Experts of a small language model: a shared expert of 128 neurons.
Below are experts of layer 5 (counted from 0) of a mixture-of-experts language model. Rows are named router (the router's row for the expert), up (a neuron's input weights, with its number), down (a neuron's output weights, with its number) and show model dimensions 0-127. Each number is 500 + 40 x the weight over its row's rms, rounded and kept within 0 to 999. Numbers have three digits each.
After each expert's rows: "comes before" lists some tokens at least twice as common just after its tokens as in all text. This comes from a sample of Wikipedia text that the model never trained on. Tokens count by the router's weight.

# expert 20
router:551520516450540484469473505450549546478468549562486559498534487470443472519531550457533552521519451512549486544500471498490484489439512516491492453438547605500481482469528479504550490499502510604466510551516499483430527504439504480484481489427488505521446615435488528472481489496564489592519516470469521478516507491501426451564525478488519521553518509390481457485498530420504456605498
up0:496523577494452436428547505508409485537490466482511507438506494535521492471492523535530520458556548490477439538504525457498480532462459453444480502474487515424552531439488459592532518495516471420532548502470530539542551486575530454536563501415548404509507553470491497477554520509473448569530440516535488506517495545482506498509475467514541596450503510541470473485561474525442575511454
down0:477528492548464546483456466443528499570528460538522436469451470503491521482453521497554480531490484462530513413529538559512426496600486469520509478512471518491435479517415510472537464475553535413416513522542434459480492542466473439547523520542493521452492507590527528563537501553474545540520476473514495569442473491532527460495495433471526505550493561467481520491520548574588462541518
up1:491462485527576493528517529509516469455499401449500498560537505492499495480553531511522537465508471476514482489450496503449507480415477522517508466448462500469514504514502489582545553534474518487527530531550458402470519561479607417429457488493478586516525520474492558481518526434510494553536538442477513507529459581409442484495447499509518420550497501461478488507631504480494496523508
down1:527494492473492482442520484569407516580527458543513551421479558506453517454440536458520516527465512538529504426526453569454543502505510456489555473489538496518386472506511491426473528556528563534547495546564470571391464491529491596529458490518523493512481540500551467480474550484481504515492511492568518548484509509513487519435523541495409527507445486487443455480452491534529487478525
comes before: " the", " a", " his", " its", " their", " this"

# expert 15
router:489492524506474507473471524384548489498462517502428544493571503549478440461514504537463546469557411556522482538531477497498511605566432509393521451461460518513552519503512524465524516446534569524469481566474499542549499471528521493505421454481453484546535494533518479435535523474515505503486550541543541526441448520462491478526529476461392473494496515476460565542526511570491458490524
up0:527556457585545545520509512534486447515498510477498551442490472510506511480530565494491470478408490532473504465491449513532495521501482486523574532547475443434558509578512480419492550519525558497481470498499438560510473566557422519544518564445479455442531463560486401496515487493533456549567529513501520518452477483532560501470541551534529508506589503541479519438458434508567491437519
down0:510409535498463535518519499522474402446530516511526441584472488474619523544446494519477522494443472518538553527480528546499492506469477522569558518472472503490560494429494544563526508463483470547459491517447532502478387494475562479424553502541511465463527467459542524529507508502484505435492509460557500524496539459521432508469505558521450521466521465496460426507554412518448540448502
up1:401529504420465560521504448470510539445540462524480565514525536500552540533458476551450537522481484574480453604567490454423488511498535439495529464513551548540465524480555495517550472538519548548494517575536445487454501508492476538444494513479519480441465523467449483485518513473504434508562448449510538597489535493498461516540473465500506441543453483567454420472512482527527474449493
down1:499522514517537567541523445575482529581421519439563560453527534505488531538484530538567549486401484500544519498478472493496589489467478493560504512521516528455475526480533471541468479491446452461452511491509515441480474511482460528519472479499546567443462533542519520503541498509454490519518493483535477514523500506471509423422414548569528494496419517504550496539592578515457444411491
comes before: "0", " |", "1", "2", "9", "–"

# expert 5
router:455524530490484551462525460466472401486469441555477538450537447560453468472496519496472490535514461556423510541497456476552526495491473548425532467466481565527522542532561476487527562493530586533481453567516516561513481483503522471486403433468484567549607502489573512421505544496538529559447537472499529504442476517543469472534540517471484456513509470476476501531547528489479554500445
up0:448527488436544542490459446480512507528473512539488570452479470455458491485564488557430549477497440490516480543499528483514535618490468543538565519521494584460493450401470510543517572497480501510531447494485498400453532535500540470498433527457494529433558489444502513569536528480507493514444579489468472434499573507528507496544521487491496463428539506555456440503525513469450513460480
down0:545467518443542493465429543423486448457613506520536515554531500501482419516480509547476516572522483513528487584506467519461563504534473508495557450535397514487533506545455509487502535487574471456464537465502536469484472480530565457524488483575562520427550513595496528516510433533527470560477476503489467489534501517462537527522431504529516579456538468511560505554502469464511452496548
up1:489531506495496497499629545502501512383518503459498437495503471451465543456495525482499536536597425560555509523497439445564526436493487531569483479432458493500569479408512477456496412534495480483509445500500523536475538458499516486508529463478459477455521507556473554409464467566499487564484523497437450448491442499442493506509551491456482466501561463499498483522513490460469484491460
down1:537520515443464487524499504494459488487482515536497528483491433483492529464500568560523474446531494501555541502514515502493542477498510526492516534505538529447544601503521564514545618410466530552428488468434542510465553473528505506491496466537531478520513472515538520548501504464504542463450567460457455427563451469430430453597548556535501507495486448416525510498443535493575496568519
comes before: " ", " the", " a", " addition", "ground", " office"

# expert 10
router:443508467438494527470520478487570517486511505499549464476493466497523524436567543479478466506524471582414462501485469473554469538445536571481530492441472509459490482584571487422591445476513478488457453509499515561486483492393509439606458526500469495528501570497473564520554572501517521418479509513506478491504510498523493458575546464465506505483512543468513560464454464534551541517512
up8:501507455523561495539474488533538503526458410478536495495475457480482477540486413444520467516496560430491481511509494455568505541496461487579550396503533515549509427515520519488506518536518449455493454493485509479521520564428444477548472438451564499509529420581490480516473478448513506572472532516443472446487433490459565474507521527446551548462610539512515447499485524504548525458525
down8:437536494539525537498535500465488420441469545474554526495485494560473476506508544552519546457491461516598454463478391536432569572512450500472509513505491433527477501468515463449492413547478498587506528535515512491417551519526535529516537512477456520481574509439502505483589504530496523472553477563482496512517572515490462523446468480457529456499452548453555556492463488474501512526425
up9:547505440398555555515524515428518545506510443514539485493454531418544515514568421456496532422528530475446523572481550522516451581451494457485502397428551532515462494475458549507417437523519513501502492453528486502527483477418518460488510477516501485468495505515469532524503469491492534574499457414586504450535484467522525511528504563487528564462514540491482534453504549499505531477482
down9:545461499496472510507546456506521521468483488448500474464443523570492511511432510532559491463521510526552521408451428498467472561504526523549443486497406483550489503479496531479550474522511530514498587500511517570522476557454436560555542475479429467464507516457450460485521535500567494504537479574536467564601495574475497512542434490433479485478584513436517542479442445520520497503540
comes before: " ", " —", " +", " \"", " −", " N"

# expert 4
router:486494504449523539485459495499600498467510532536439551488569458503460488487533507561473480496520515548419494571481450440522513537547455579409544474496449510495562531584526440476542491482523541514470503516527522537519472519550541530562507412484472518475500553521497529430481523485513539466480510440427528558435498514494457455484515473491424440507487459530518517581498505551481411523435
up0:518492438490518545420380535485467515433497509458444548474563518507452527446507495484542477564588485454499532525499409477541513517532477521540555488543491493515574456513445478523472480558472498496458472489505552536478538532531476529484464443553502506495410520515545546446489490567465499484434510480498498491539602538535476503508469448471498474492571431467586498519536546524511514578497
down0:518463503502520531576514487527552467497536489410550471517543512502474497501423451519549529462485442504572458513513517489491458528522560495527430516531428469476544536533511440480550530520505541574501516559509447538482564516513481525568453518506514482454529496490459498441526499497502516550561579549534483522466546447468581483398562491537575564518481515480492465517479451488480572396537
up1:516522469399494480512510433480525515464543529520482534444572470489460481552502514546544489518469525490452398524532553498502516550518523499415460489531480542570534478561519576532536485506561557509486510503532516479436501574482479513538566461454484526428478394544544505520483518480491516474508475466492552479446504460531512449443495426484475499471538475557533551483535423549461410548472
down1:541496551496474504521549480494543507454510471507474495519473452519490539526560440575423566520500590439526555490472542515506547469464391494546494448498519444501496531512507461517485523393432472519590533494514451555530513490514479459559497454508496508453471488487477490462534581538525392508416486492540451491507516471518486519579452448458517466561455521447524496465458520437507504464488
comes before: " of", ",", " and", " to", " in", ".\n\n"

# expert 47
router:543510596450439507422457473561481480476490488519538561469550514484509492506514599606457549500509515527470462548541488496511489478469450488484543499479407523488548478510490449499474426548534566520430456483486486525481471428492521497532520443465532493502567561498542505519530557461471530546517539459437526438505517460538508467492523556388440522554528520451441496481482521558493481501534
up0:538521478454414550414475491561533513453484471479468489551541477479476556459550468517512495438484511480481452561411487570559501452542462506515499443548477536400527444471514483509504521562495538489469495410475490486521486444483463504492472524451519492487521479489546505517415534456455548548450450495479527542618526519497525491481533549468577524492460494571457425513534520484547475529472
down0:493527535538456506516597462449446465524437423497507548483516522456533446505535525471503483543474610513457472501556573525502533507455491506522438536538557471516497458501511517513471469452459485560518484430514499459452493480533450477449489499504467528546509531604531497478483495510507422472535495445469534461477494470591583503484561510542497487590526523471551505468504450520396462441464
up1:503490596542509543419470543489538458468486392490501535477503511492542472476501479531509490500502560527522494475501436561482579504514447404527506512492438537465529464511435506423458515484565540506479567504425516556507506473518506512518504454513488480525456464445447493559520470486557454576490579532495497533515504531519444501494449453548482635519536503475459542467494492442451477475548
down1:528542511452461508492478506539492533584418546533493502542427522545454560515516562482473478430454531551534513509455458468500499490536529514566524484489453458459472476454451486544553431549510532504470537460465465511475483556463483555464478498498518580526535453496482527456568461523491369479535476543475418455491566551539542450479551455562541439494481572469544461508487484517510532499500
comes before: "1", "2", "3", "S", "4", "M"

# expert 28
router:487527598453504552473529454444538480490442484514471509455548460513485531477552545495492542512558492545407503555513475466529499498523436525486493469486553498488508495508497411527459509422534553539472467547538473527519470464531508443543487478466470501533548477531555470453517529507567467594513507476544484589475496470487476483480506437443508370544543427519512456578528521509545514571483
up0:508512472494521533552514456453481430456484498489458471457552480492554519445507490416553527468501563441550462492494411506495585497479498450517555510514490515557554516520445548597468563521493449570519438588436489499473520524478487536444488492535469504579465454489493549456437510426501505499505495448529491528564475426483493479493463529507471483520492470470502480572452509522576441427522
down0:481500454529603475488502536512474520501503428512539465557515507491567496519478451555501485460551497541555510588482548583514478502542462494530527468535502468538569539526539474492521437528487467526446478535461525536461451514493518602402543574458499554476562475557507527474553458446464504379490524412512540539488504489504477444436566492499494513507514433481498492524517514509541513484539
up1:450469460478477555509511473509468469483508505592530424535498493623466504527551549528544461536531474574435461514509397414573517527536554566515567518463460468472475466500563516449452507496466479546514511446474578521520456514525465474473492575511512465473484456512506568551497531501515499546433462499501461520576448456454517519462521542442481527443524524498517450532505513474518526492461
down1:499519516491566538521480510532536551534511443512525523419411440487508531531432476532453561501518523523455521469565455561465530432418520489432486468461499504506436471508498534457538468482462517536547542527534493510417553485462511467536448485464534494513562582540525487521506462468485534498471492556532579473506540425506530538478522505544534489485523608511502426563520522472584540443516
comes before: " ", " of", ",", " in", ".\n\n", "==\n"

# expert 31
router:460532508481526542506426455481464460484493578556480570504586443490426510450490549446473466481498539496457466544437431446521469511466427522441563495487551538405521489498507481485555572491510596507495503534538571530568424484439542495530516488491464500526553515520529518475419505506520514476453487472496505556487495544542497485520540526498532390545545468485520544511531500471493528507445
up0:435562485486496472494495502414507500478495496537522484543456515450559477459511481515518449441501424492505535507448517574545546435509503440460482491509499513471491458482531469497508432519435535517508433434561513554531473519434519510521512488451574471507561487562424484475513533420532530542531534484538533493552473518440483488480477395500522590532535585512477562506485489390473501500549
down0:499507529445553476582445454474582486442488431498489454443458464493603456519591463503449521534499539531506488544573495501483537485477514568537536513463508426453543535543499507503550491515477527546447496485531460489475517492496475549509461557502476408483521510553495589518546444543464430483469497511533561503501541453498495477500466469431485467459506459488531503565547568532562556456522
up1:556571521475506498539475505498555487532559509513517532543459508470457448469494511524523564491509534504520496542526443483538496495446466568550459473545530528543535526422499463564486452534538488549516523526436479466526515479482486555480468572483502454466484584496504528509491473499573566525515497419477491500487524519388516510573472507551585409485503573443444455514458496534569470593487
down1:508487505505483545541529491492503478442435511553463508496469479486500522427521513457469600511524513463450511476467492520438463476478472548529464515483355482534508492467544522451527445490513482518556460461501503522516447467507477438554421513431602526528532493552492533487561555430478519527581482472461479455554467447501503530542452605538540541489532444475495477492545552456514517498551
comes before: ",", " (", "\n", "'s", " and", " =\n\n"

# expert 22
router:444512534490542568496482432491547427480524490541446507494544472566470484517498520559447476443521519555505510581505454480535543514464495451474530475451527506457570575569546427510556490433536506520494521523543479552462513492466542475488367448488431524485491515538574471481515511495531520476538528509512540511476456507513477453521557512435513388466502479452471514485520508459467522578444
up0:515498506408501501490489426431531489533525451479454515528552495538557531505459516481481481515496491534537475559531449470514547506508547467545484550417542534555635480539467439484497508443532471504518443531508508540446590502505503573538574535443445500480449502511515526528452497505528541445563524462454567516509576433510508443519493541466513428518492455489497485484542507523405479499518
down0:484457524525471519506501494507466520418478522373380520486501485500561520501548583531454499571422507500470493498533476548500464474526487452486536543484399470540537589503501512507487482453561515548537507539523493541466511488515504509498543489506464506476426529380536488521448490555448445524504480473510553434548469461522540518495537498511468470454542452484531493529539499554495469525408
up1:474426487491561537504523530503443514516480484467537523530441590493479430538536528543541537527532489493479537484507460532507492499504494516474545412392520547520481535558512445531502529477491453473511455554510534507451498481481499441511541440484511407458494501503493481419553563513470528492507454488527541421432455505492464487508480507510483445543577429458509505464470448568435591415475
down1:521524456525558439486540504498488487523458461509531472499517502543565462538526487542462478482466478524519587508382480517554532528445556460510478518457517430509584479485535486515516487563428497487518528498444409483510470560501524397491497519508558461506429477609481436481432484481488483483441486525487434520526460537510451468565493469519542523483528463529539442479538430470481507517567
comes before: "ing", "ed", " of", "s", " to", "ers"

# expert 43
router:417566428467547504420553458440506477499505467519497510475519449558406466499541521520523466465514499486539446546453501485534519510533497521446565459519579534465507459490525511481581497454531541538511441504567511492582476470524549505448483487521489521510479534496469564532496538451528496482509486541510481566434521526476529479540574449426529511601508479457503465456445581457445475500452
up0:583474547487506493529491420448489490495494473564488546457514534498510462393514500512437481538479480534546562483486479526492457520500504464477520507461547530568555523497483542516487478500511469534455533483445409399486468572535517540447447516552458380433499560497479505466522505471513563520526487480476520538497519526466447536546541525553558581548529457459546536535476581503484504455478
down0:588570450530557478461496596537485432505553543556525467474452521496496489516510546508509517496579536505479436584495432510487504502587552599499492497492484536485462523414498425469579508477524500448529505498571501543521461443508521504467465521455431521520473527491544481540508467517524510474483525554436514446460499453446485573544532492495548500540450436559541477507526518530474525516538
up1:506448482407488556580444438436501449467516474513533476453513534441513493516582494482486551494518436504513459525510517456457533560490548499530606488467466512446491439486522582508472543458477495531558486519568485515478492489485428527546495514501486460490492492476555412471460461539532542470529475537567467460555506491476524530522557455537491496527544413497506547602462476508450480461446
down1:476458494485520531514491471503523507541484506494514514501437475506580476478533454431484465480577577510506511525478523577479443452450456494536499513461508475505536482554496591500504516464463462439482411568486528535490437502448439524577503478490445487513511438543541455442471466498509504448411510509436554480528493596523453474548502547522510521486509430480481460582455494576554526470572
comes before: " to", " by", " in", " the", " as", " a"

# expert 34
router:528482569515531565500526411452549441480453512532423535478536433505468467465530547539485478507520530557488526522450499500539511514505519564435534475471480489399499525605533503505552554454522516517465468554461486529533490500498536477514413416486495502500506481599539554471456554466539514567419535498582511432444501486435515466481456501456477531488503514503509515540537532460488459489462
up0:434508446485507589460516494542462438505489446482499514497438480534495482494478479464515517415447517555500448491442548509534437542376507512478437412508481536554546465474478438516473493487446548534501459549481495516529479529510475515517489531523487520602540471474469506506527490475579474470491483486521508445469486469485474415537515485501606517587461464559431474531469447472540464491462
down0:513550542564512457538531468500490548497525512520480443449460488537544461454529429486467535472537567467455508495519483528446506489497539473451435471514441520359584485467475406542567462547521549550519496470534482442456499564459428520510489404514484477525549462592522511437535500521509470499509459485571517517488521518457582501469564500529491513485468543520480500557504513463515475513496
up1:527510478485536491484488491450589459573525512492489496498550412554512422502555509424525397535463545532471518467372443457528524490502503541469437471464428490544552491514490477524543527449484481552506491508463472522532523488530492469552501531452448461525477475482513488492504520509562391524518556478556435467505467465493487482532485493499439501534468542512463435558492476445592474520539
down1:536516523456456539570510435549492510444521482502514553510484457437442526446478504394520544577531461455518510501510564522528536425533457466512545499456550520611452498520481540525516503520558516534433529453549491490423476507437457427484531480499441514511520557459487494489526448461434494444503485493444447506475572576518435510539536527552500501544530510511503542469542527444514536475512
comes before: ":", " of", " |", "s", "\n", " ("

# expert 29
router:528490551513499533487510468514507462480493447536453484506545436456462455526549498528430567519470495503546493563438450496502484511485458529497560476473425532382548542514530483495528474393523537487472553426533588528514402507490533475520473499444477486505573480534520459518538532477543516451523525518446538486412523504428495496574540543441576479499518498526531455459481525556498468463507
up0:469511543507505474539496541453507528545473460427427529437451511483479488501494486519470589522544461566485515494502485533467536542458522504428463445505463527441443599496434545495515462453404517516513543511496507561492564520499548456522531464550491483503547506442543506449540456494545501546458518527545532501472549457448470533552405450522419527526529515522517524445405537482519473509559
down0:507562563496490437568464494465476575503433518509468475509428515543507506476524514533449512470513423508470440536507568491433524517488487452528494601470478464494477542479507494462467506524533466601546523537527554449469496601484452457522530444433500430472488436547515443532469535489485521456580527528483493473545505588527486527504470507503459511453557525540524460503528455492466543436557
up1:534459464544522467494455527459579475458507445482440483566497515529478475512497495521511563493521440467501547485413503568537490548559494487531480465475469520497497523500474545478410434485451560477512503512531453518506536517502551464497463513497425469485532476470453468485529569511566549516511569549506544549521496541377405516604453442453488533538560529447537486483526529555492470527500
down1:456481490470482535515473461520437547558552543540422512455459443527482506550505533528473543480546496536484534567394515518467449551491466415485500566487510503450501465494496541453475500637561488575547560502462515470464516551578407461511563509506511478469522487539508504533490530508424518532559510530486464502526477543509458480502519448549528474474509477539541483497540418485432509492502
comes before: ",", " of", " and", ".", " in", " were"

# expert 14
router:408489498534491500470521480393511518510499555524431609438493452563521472464501504455479541532573529542530520532457470479476564537523508483492499427497515538531527511555499528488535483394553559572504478492462487491532447418493516427524500469482459497477531496501501468481481519478514540560521611442531552447463534521512465506573498490483548468478535550497410533516483494491485503561504
up0:524548426548518538478589478471412557495488490472441521467455480512538598486486505446481497524490405481457467524508489515436517535479533525528420524493515552488544519456575544450515553517470465438494517445452549500521484492464568491521532465506542476483484531407547493470471438488518524512450463509535489488496553479515512455489478480447511566559555532414481586468466537506485428501454
down0:477508573491419508621482512506562511472526460525484509486485533517527383573481494544532490566470563535516515518501514496505579453505543459485521494494518489600515553498477594570535520523538481511523473496507462514491603531484506539528457475540513512488487446520534428533463509496486416500464455440496449477510521472546542506501451474486484465552471466527459522515447501464422527574550
up1:502418505487581494564482483484497503552552445431496491516535559458494549466541541538522449539580511496474486494500511464565508519490480486470473466498548426525553446556511501525482475401504477504465518525535428496500452432511528436449504497444551474545493527555495513510527521490464491488486514452481567457448475549491507551535529483542485483612494595498447538512474572473500541412436
down1:494540467536510463425529543542531515493541529553386478527443527492519439524430502518500500526460511480458558478507401441461506527520500417453436549481476417487447520492504538498443589459546446446547596561496490496423503530492577492548535552537529544514477498517445508492471539579503477484522491490498468481448521496491503478480486515465497482481454472494553475463535496517435485546429
comes before: "9", "0", "8", "7", "5", "6"

# expert 0
router:481511482476538513421512467498526535495505581467482566465538493555512458360488489501480523430512491535548454456454487501545579538552485520505543493555462539511506541505535460530498498514536507481472419496507520543512558474484570431548455508486502510490472450466504520440392490408560512552477541478433526477472457497531473499509510464493544514561551558439482470486538511504554412507473
up0:509530526453455570555532551496449498488485566481524549468499452510495546481437564512544535527504474467543469490454473543520513503544531517487549513526495419507570519554511481452464538493459518526462420552491420516413457420468524492530587485513541536517578563565461500492494423554502520486512462506422480532410504510493447505528459432471474548510522546498413526493492474445505473515505
down0:509439557457523504461479476587521543539451541470471425513488500469518498490477505500548464503516525473505453478514493452507542427486543520520471538582531559438463442481594463484443473503443594495549506476485537605513487453493511448511487481586538442504455458479512559481511543468508539434437497485516534463499565533445506469519522504520509569413522549497562475480512528508544493561553
up1:526498538512465536428499485499465464491466540524478465453479447519448516471520468509450497503504407584556435457566470495566461463444504565569499510566453503511524491577493525475487529600460500556449451526482529481531504455566492490528575502454464529496420488538471502541476458483469462445537439507478556503471459456453475454547489446494505564512491533511495461473540473441519447589468
down1:429471441571562531566504456532514548509490568497538472480485517491577473490539502464548496494513505498475461520438489492410506477526470474406456493580571474538522543442528555513512489512546505469443515474550512531401498560470545456565471552508573522462534475527516505443517471506474544510502567499497533526556523554524531527418561511440460477507503495502589477557456498498505519561492
comes before: " ", " •", ":", "=", " The", " Born"

# expert 16
router:481548454534575541474429501462495493481487497530432548460543482546487429445483559448438528472553558526502509466500450481520468546520439469467491459444548556528557539546513515513547508426538517532500464600515505526507506454535495545516487493481466485487561482440549514497492501454584545548510558479532556533437468527450425428604509464456489477493517522471474493512469578503485448522479
up0:539472440535467517491454421543611510503427538521553501477535508459578469490559452428521448499508546492515502459552509468491482606533543533454468497467510452544527496483536502493536496504512476538509521544533541515524480514503443545557544483495412512464534532445507475484492424436478507475469547536461478530425457456459468567498540479578476456457496473467526469454453474443527544560551
down0:535472475470523482436494473429474512497504524550451479525429431503472495447466434501503562536540447480540519486523528590537421492496540508579486508525535540465537449482461521522529589547515517550490496442470512525505538620477546454551491478504525485547491472501535570447507476501555529514523498478481592498504487528488442487498441561476538488523541493416453496408497539556570500507536
up1:473491493464521516524431514480471481521471546479467472568464506493504456435525522502587512448499539472510426436493542473576439455526483496531499445538534524560512514627536520427516576484518523467516523510511483475445469419519520449459521499448571475458558541542516494521484444511535511599477556502485440484492505544533438478541490504433510481459480512571448497479484581520526511559455
down1:580496505428525470534552457514547482455550444479504440520531548474487500451538423473447466540552525495547549494568521532461511470559513505464514426483432447463461501513528479534495498503458470455504457470542496465463488502484540542514466571462541486507465564543454436516562533494522494516528495453497582483416467469571502536468437527493530524584488530504524531422502495398528554444484
comes before: "0", "9", "5", "8", "3", "4"

# expert 39
router:477501461480503552498442526438532449484474588520459517480571419501434485466534519452453525535509520537452485503466463471527433523530463485466535466488505527373556474619524487469572519479522507530500505459477471506546451464502505466533513489493473496554553511554507606407560521516535546558466507470488500516454503508531504492468527493504582440508524527511483474515544512583476479565526
up0:491470485493477465507573590477572555467480527467514548480555486537428482529469470523505531488517484446528479527455477535562564506491470436444574550517500457485538512472478487405452531474524463472501434471536493510502526497485444502515445476503431481490433535504490583509584532493505507528501631495537496556530525513484457496470438449476534497430536538549495555582519533519424486511521
down0:552442460522534508492517524515521469565457551468553587519497485521448419503471517584484481451422488499508473524461543531549494508490472535474529570479504549512470514481488514540444528462461493461498467572491451485569471518475439505481499508517439519536487524459485517480504504528501505422523534548491513469455512473534491465493584519479423467437535503494563523398583576446515474422402
up1:497489523490520557473542433561487550512556509500501535507382454435556517500504508488488530473492516529480481438506515554465526531405479474464448486567512522553456470563479537491463516428493539480515473444433470538500520463501582531546537562417532499553540569508481539502537495438495479536480625560479473511443470518533502478439451437520548499523527542471475469547481551507506511495525
down1:511524530457538495543557428417491539478487543501492474506465522533542439477513572549531479508497490568479516519490621536497528420417566528573508431534403504504414488499543521529486484460480494498527488476540507488458488517506571467523424442462522484516474536480488455526481466524521468500468566471581532416460472551461466487485484538485510501472465519441530521474590512547481466537502
comes before: ",", "\n", " States", " of", " (", "'s"

# expert 41
router:439526550512532522468542453471456381443470524517491562467542491525508435482497457479457497450564559538517502559417468469513501477499479502466551469466513578496555641536547525556524525482549525585508492498467526530493457516492469445492433451483503488537534477517523503483516521501537529562507512435451500576517409524526447484504534525487491407513542481531499518508469514534511512554471
up8:539486536536480532456503516496485536497522512570489520435476506545546540453506574520558507409456478484464461538544489522453512470459539476527517514535458511495495465478511489520503533502493524501443519485372534504578498548481485523548503481448511460528510532499498504513466477529611572558471514493520461467475460473485492524547548448438464497497557578560499540490545423464542527652473
down8:483512537457471500490424442420469520505521442488508510462478465559413545519520424502639470475453478477522475490525524483517488528544480557548471522588522518436509489496571480480485478507530541489537545473482531457533530470549527467489466535514452514500501597513519494521517468479475541479402482477489443545544454442446450489513522452503582482517566443459499483586458489454541516503475
up9:543453534504434458444567482493513508403462519485545454458510461498545561493485492505473473552541483412508459479461522574545554553498540534487435486556510528469591529535532511500404530493534510546488531509492449496495484459448487443487472474489502557466432559495491494489519520504578549436551576449497484565595513486450535493517430494541432506543519493527523468451506487527509496501442
down9:452456561526497589554509461533436489520512538536454533521524466497511469507474540412549459524468508492482493421460359563511511566489542512495489545491424544462535476517528598499516561519488555535546541408440534484486388546522501493508435500514532458527496542493477475480483533511529537503530441505509550507525463470461546509517500518519458551439514488499479548499512543532471483451530
comes before: "1", "2", "3", "4", "5", "6"

# expert 25
router:451525517473468530530490494500460509480494492554479513486513442534436493465525496502478469498576514537455450507520409478524465495544351506462505476517527544494590488586565494568546536509554501535487521463472578516510441388503499522542539492468490494469454475540530505513488523515536562508499495505537517538477471543506491475526611479368516520480499454493480433504492535460494463490445
up0:508539474483492526535490494480573422461589483466498585506577495542476499488519491461483486509571541487494505535504495490543550533503533516457493421522449560473435528475432491477533494479531497550485476512534496507473570487619460539435456509578488476474490409493533495513429542491494462489470543571537467485581499456485543553481510563597478519548542525503580486505510503498439487533530
down0:542560493470487505531473492473460526520512477538519506463518586451527474531534461561547488510436453454565553519554471522552439533484483482487555477587494373474556472444450518491514516519470558499465452474530555541557506488409482459551541467558531454426561530509517466460489502551552468508489532484545500452416517551490495520513506471497542482460504593500448504500454525492487566536491
up1:479515499483518538493469469490542445451492492543469473526551541519485531442563473464528435487499484459468471543465448488470483501495429461532518509549485549469516539471505489501494535522508564569524508445437482471429560488505498479565553537405478515573512469506551536613534489535538537476522480508449499543468429554504513461494622541409474520554495520562540424431457494481477507496525
down1:496498548493539507519499490394585525520486531501547501439486542479497537472533533446433480531506497490466491375517498474483485474491466527507427514460510588544533462513506498508450493462524508530466408574475525561469450564496596494533490518440481444517520539578528568517564498469456530495457476492469591524470520500538491556539561498508522455514548537442454476544507480424503503486518
comes before: " |", "0", "–", "6", "4", "5"

# expert 12
router:470525510502536550473486457442477395475439510531453557457577451552478464487509508503450535502541496570435503550470469457543512520521455514411546473452508544436569573532554446481512538460545559539489479534512503541535453468500544467519439440467455555524585485510547554456504527488536556533474535458504526522455436527542466471520524534446475406496531480495479494533536530495498500500457
up0:424547476462490489380456526469507466439536525491437569442533516478481465553525560472470469505516488458504453501567477578484552479483512605533525509493522557469519599454527531533537511479512494507535514506473532467537477472481568477490457519473495536481505516537520494486496585527572454452513561500552478450466497453549457460575556512401493578468533498520497516513510460560498527514523
down0:551530563559460465483468508536529514442482481534524595458486562461537467588459480435530455526534478455475520541563527489546495433593454477533497520527520406480523498457503475480509514515522482539457492475446451423518444465556424525506529492541544527523494470460454443443435526445494501442541524499550512429515550465475500514533470469525564488456432504524465496534477518544492552459554
up1:512474433551457517498540528467591530461493488486482533492471406465472546425496431504504541494588504411561449513493501536481477485484487478458493472501478484514512473518526505453497509482601535517559487512466581458441424529476511458507469420537544511520496461516546505552574542443470503497501518445479559472525588513579506442597492502497562488493487484504473543520514580485513495543486
down1:500548509516512497545490469465570512616512522496514564479512504517533449498501534483414471466467540587428544539516532538497501476471576440477493522510560452570452551492480546495535491517481468524470500510494514470392441554502461501416474472476539489453499572494489439467498513492538460540460418451412509513537560577522456484451496533512513514472453468525529487522506519520425453535467
comes before: ".", " |", ",", "8", "9", "0"

# expert 27
router:484550518496521482451472478464493452443436488543478518483578517512507442539583512492492522461579474588425504535499452490547529521453491506500587439496523493457547552479532488525541506502544512556520459460474517546513448520495513481556441480442515525505559482528568604410455501483519505552500540432466519525466435566559492477519510551425449442505487515480470445457477489536476522447477
up8:509507519539424452568483507416566556491499477519454571504530492451555496511521521511543557546539519553419465481474507466514495538542468482507501499531506541491502490440478455508454464453529530515516503497465441513494518504565481488546462512492436422554514493531499523518534520465459522530458567508475507572511414435472522540540437414429520482594517553461508431525434509453482521596516
down8:503493460449455454473564531574412536522517476422536460405500532507592538468542484559554437409551450451535466551465548497439535549544469489529513504492471476527503516549528507462541452490464535489569574517506499518551515456499502548502534489500497534455508527463460460509457491502490586460535528458547573560537494511448476540497546476481442491510503439479536491513535504501526458510421
up9:561550489492501535509413532530457525432451443549445505491505500437521479496538474441453509507520438520492500508590428546432480507538448470547443475521475543555517497511436519493573519515501441461473491489452481495575536588486518529513473509550441461600470494437500534478511472531552501483423530464521507422510413525453519547534479451486503435461493480497552460520510513469501469453546
down9:463461561530455446390480459454524480562521467473537500492458518529506555468425430529542540481526519491567509446492556512446508561460530453523454480587505527530440539552503484500480471527501515510557508450544523546503508515502530556519496448504517514530518540514405476531531504445467460463509503528508508426480562517564545484470589532594525484552443504519577517434483491512483475494436
comes before: "1", "2", "3", "4", "5", "6"